config.yaml
num_hidden_layers: 14
hidden_size: 192
n_experts: 24
experts_per_token: 2
d_expert: 128
d_shared_expert: 0
hidden_act: "swiglu"
moe_layers: [1, 2, 3, 4, 5, 6, 7, 8, 9, 10, 11, 12, 13]
router_score: "sigmoid"
normalize_top_k: true
routed_scale: 1.5
balance_loss: 0.0058
balance_bias: false
init_std_router: 0.035
lr_router: 0.00039
vocab_size: 8192
norm: "rmsnorm"
norm_eps: 1e-06
tie_word_embeddings: false
optimizer: "soap_variant"
learning_rate: 0.00542
beta1: 0.95
beta2: 0.98
max_grad_norm: 1.0
batch_tokens: [32768, 65536, 98304]
max_seq_len: 1024
train_tokens: 358000000
max_steps: 5864
dataset: "wikipedia_en"
Below are experts of layer 2 (counted from 0) of a mixture-of-experts language model. Rows are named router (the router's row for the expert) and show model dimensions 48-95. Each number is 200 + 20 x the weight over its row's rms, rounded and kept within 0 to 999.
Before each expert's rows: a language model's description of what the expert responds to. This comes from a sample of Wikipedia text that the model never trained on.

# expert 6
Description: Short space-led opening pieces of longer words split by the tokenizer, such as inter(fering), co, p, un, tro(lleybuses), Dub(ai).
router,204,200,200,197,180,230,197,214,229,194,173,209,217,192,172,217,199,179,217,224,219,178,213,217,222,196,207,199,183,195,216,218,219,165,199,176,212,210,179,206,224,177,239,187,191,215,195,207

# expert 16
Description: Last pieces completing a word, especially ends of names and agentive suffixes: sharpshoot-er, Whe-el, did-n't, Rog-er.
router,200,191,203,182,187,206,209,188,189,217,175,166,228,221,201,177,234,200,213,242,201,193,168,207,214,197,196,204,201,212,211,194,199,171,216,175,200,185,185,196,188,187,230,196,196,174,218,202

# expert 14
Description: Consonant-vowel syllables like ti, si, di, mi, vi within long Latinate or foreign words: tra-di-tie, cur-si-ve, dedica-ti-on.
router,176,225,199,205,161,208,204,198,213,180,184,177,211,229,195,235,226,178,188,184,208,195,217,227,215,193,246,198,154,195,194,207,195,209,215,151,197,212,185,175,214,220,196,204,180,199,204,202

# expert 3
Description: Periods closing sentences, often before a new sentence or paragraph, plus heading equals signs, question marks, exclamation marks and quotes.
router,177,244,172,211,218,228,258,199,187,198,184,195,214,174,219,247,180,206,160,220,165,211,188,221,206,192,193,194,186,197,226,193,193,200,218,213,205,210,208,217,213,199,194,201,218,219,207,217

# expert 1
Description: Day numbers, month names, scores and years in dates and tables, plus sports-narrative verbs like began, finished, released.
router,224,195,220,189,196,187,219,151,191,211,208,190,200,177,213,214,208,212,156,246,199,176,222,204,183,208,231,186,201,185,214,204,236,179,199,227,203,201,192,169,239,192,174,205,224,197,215,200

# expert 4
Description: Newlines, pipes, dashes and colons that start or close table rows, lists and section headers, plus infobox labels like Preceded, Genus.
router,203,226,190,222,148,185,212,200,173,189,195,220,205,198,161,181,221,177,240,204,180,214,180,223,230,218,220,210,210,162,201,231,192,172,187,180,202,223,226,215,203,244,218,194,207,214,247,156

# expert 0
Description: Whole-word common nouns after an article or possessive, often before of or plural s: team, film, game, musician, committee.
router,232,184,211,230,184,213,201,192,194,205,197,207,217,205,211,214,234,209,241,179,180,176,185,199,229,184,169,153,198,196,209,199,222,204,178,190,224,200,177,203,194,220,198,178,178,228,238,152

# expert 20
Description: Opening parentheses, quotes, hyphens, en dashes, equals signs and slashes, e.g. disambiguation titles like Bill Anderson (, score ranges, table dashes.
router,227,204,205,175,180,194,212,205,200,204,205,166,191,195,206,171,221,175,212,203,198,183,178,196,194,238,213,190,204,177,208,205,217,203,177,170,197,147,172,167,205,135,202,201,187,196,218,199

# expert 12
Description: The, a, as, of and verbs like called, known, used, named, mostly introducing a following name or noun phrase in running prose.
router,175,209,221,161,203,211,223,209,194,220,190,201,242,200,211,234,190,194,207,196,195,186,171,191,225,198,222,198,169,130,193,241,198,172,209,181,191,174,203,192,209,203,262,193,193,200,236,189

# expert 5
Description: Pipe separators between numeric cells in statistics tables, plus semicolons in number lists, degree signs and unit symbols like km/h.
router,223,169,211,201,181,201,195,175,225,162,181,199,209,174,209,206,229,145,204,211,205,212,221,207,216,207,185,203,207,195,181,216,182,222,229,220,162,160,182,221,203,197,225,217,226,163,222,188

# expert 23
Description: Prepositions like of, by, for, with, from, on following a noun or verb, as in part of, writing for.
router,226,189,215,180,194,184,216,188,192,189,193,208,188,195,209,237,166,204,213,220,206,154,221,217,216,195,227,183,184,207,204,206,211,158,201,200,210,189,201,175,232,222,202,188,222,171,207,193

# expert 10
Description: Consonant-cluster fragments inside words, often the second piece after a starting fragment: Dem-oc-rat, Ba-pt-ism, diagn-ost-ic, He-ss-e.
router,173,204,152,188,168,217,203,211,222,179,201,220,207,243,192,187,210,199,190,209,180,211,199,212,211,233,211,207,212,228,193,222,219,206,187,178,182,205,165,204,203,195,217,179,216,181,214,194

# expert 15
Description: Words right after a subject or comma, mainly was, is, were, are, and, to, or, also, as in Percy was wounded.
router,190,167,170,195,196,225,183,203,205,220,168,200,218,210,186,219,210,182,213,218,207,219,203,186,209,189,207,186,193,239,213,205,164,182,167,215,215,189,182,208,192,172,180,184,213,211,226,210

# expert 2
Description: Digit tokens inside years, dates, coordinates, statistics and table cells, e.g. 1967, April 27, 55°28′, 0.52.
router,223,176,192,197,189,217,236,179,221,187,177,155,220,192,191,201,230,219,188,195,188,155,186,222,202,237,177,167,171,215,195,185,226,202,184,221,148,194,200,210,254,232,196,180,209,197,213,214

# expert 19
Description: The preposition in, and at, during, on, into, introducing places, events and dates, such as High School in Euless.
router,232,212,214,169,201,202,240,169,178,199,185,166,206,177,182,189,197,200,220,229,197,175,224,242,193,180,239,188,177,177,178,190,263,217,186,207,186,191,213,201,184,220,213,166,176,168,218,194

# expert 21
Description: Commas after clauses and in place names or dates, plus connectors like that, which, who, but, However, Indeed.
router,178,232,208,178,202,223,234,187,184,240,192,204,189,170,218,161,176,189,171,220,155,209,223,195,198,191,167,190,150,186,194,210,203,217,174,205,196,201,155,201,219,222,182,198,190,173,174,185

# expert 9
Description: Suffix pieces that complete verbs and nouns, like -ing, -ed, -ation, -ment, plus whole verbs such as used, play, run.
router,167,213,223,191,172,203,212,188,178,228,192,181,221,205,188,236,217,192,184,186,190,161,185,203,209,211,221,191,210,218,215,219,200,170,185,163,211,204,182,208,194,192,227,164,233,189,228,200

# expert 11
Description: Colons after labels in infobox-style lists, leading list dashes, and pipes ending table rows, as in Treaty: or OS grid reference:.
router,209,221,190,193,190,204,173,211,184,212,189,195,201,188,186,234,210,221,194,178,205,166,170,191,192,215,205,180,184,207,232,213,232,188,217,207,209,177,233,217,203,214,210,193,193,195,242,157

# expert 7
Description: Capital letters and short word pieces beginning names, abbreviations and titles, such as Sir, M in MLB, Mc in McLaren.
router,203,220,183,187,195,240,197,196,198,199,195,214,234,196,153,179,201,203,230,237,222,209,202,206,201,195,173,202,182,183,201,218,217,192,209,204,208,211,178,210,233,221,201,189,161,223,208,217

# expert 17
Description: Plural -s and noun-ending pieces completing a word, like summits, quatrains, Vision, plus whole nouns such as years, people, members.
router,202,218,190,211,199,210,248,181,204,222,177,180,189,220,202,230,186,222,204,203,157,178,200,205,239,205,198,157,226,198,187,194,188,187,184,203,219,180,163,215,190,221,218,155,192,194,200,190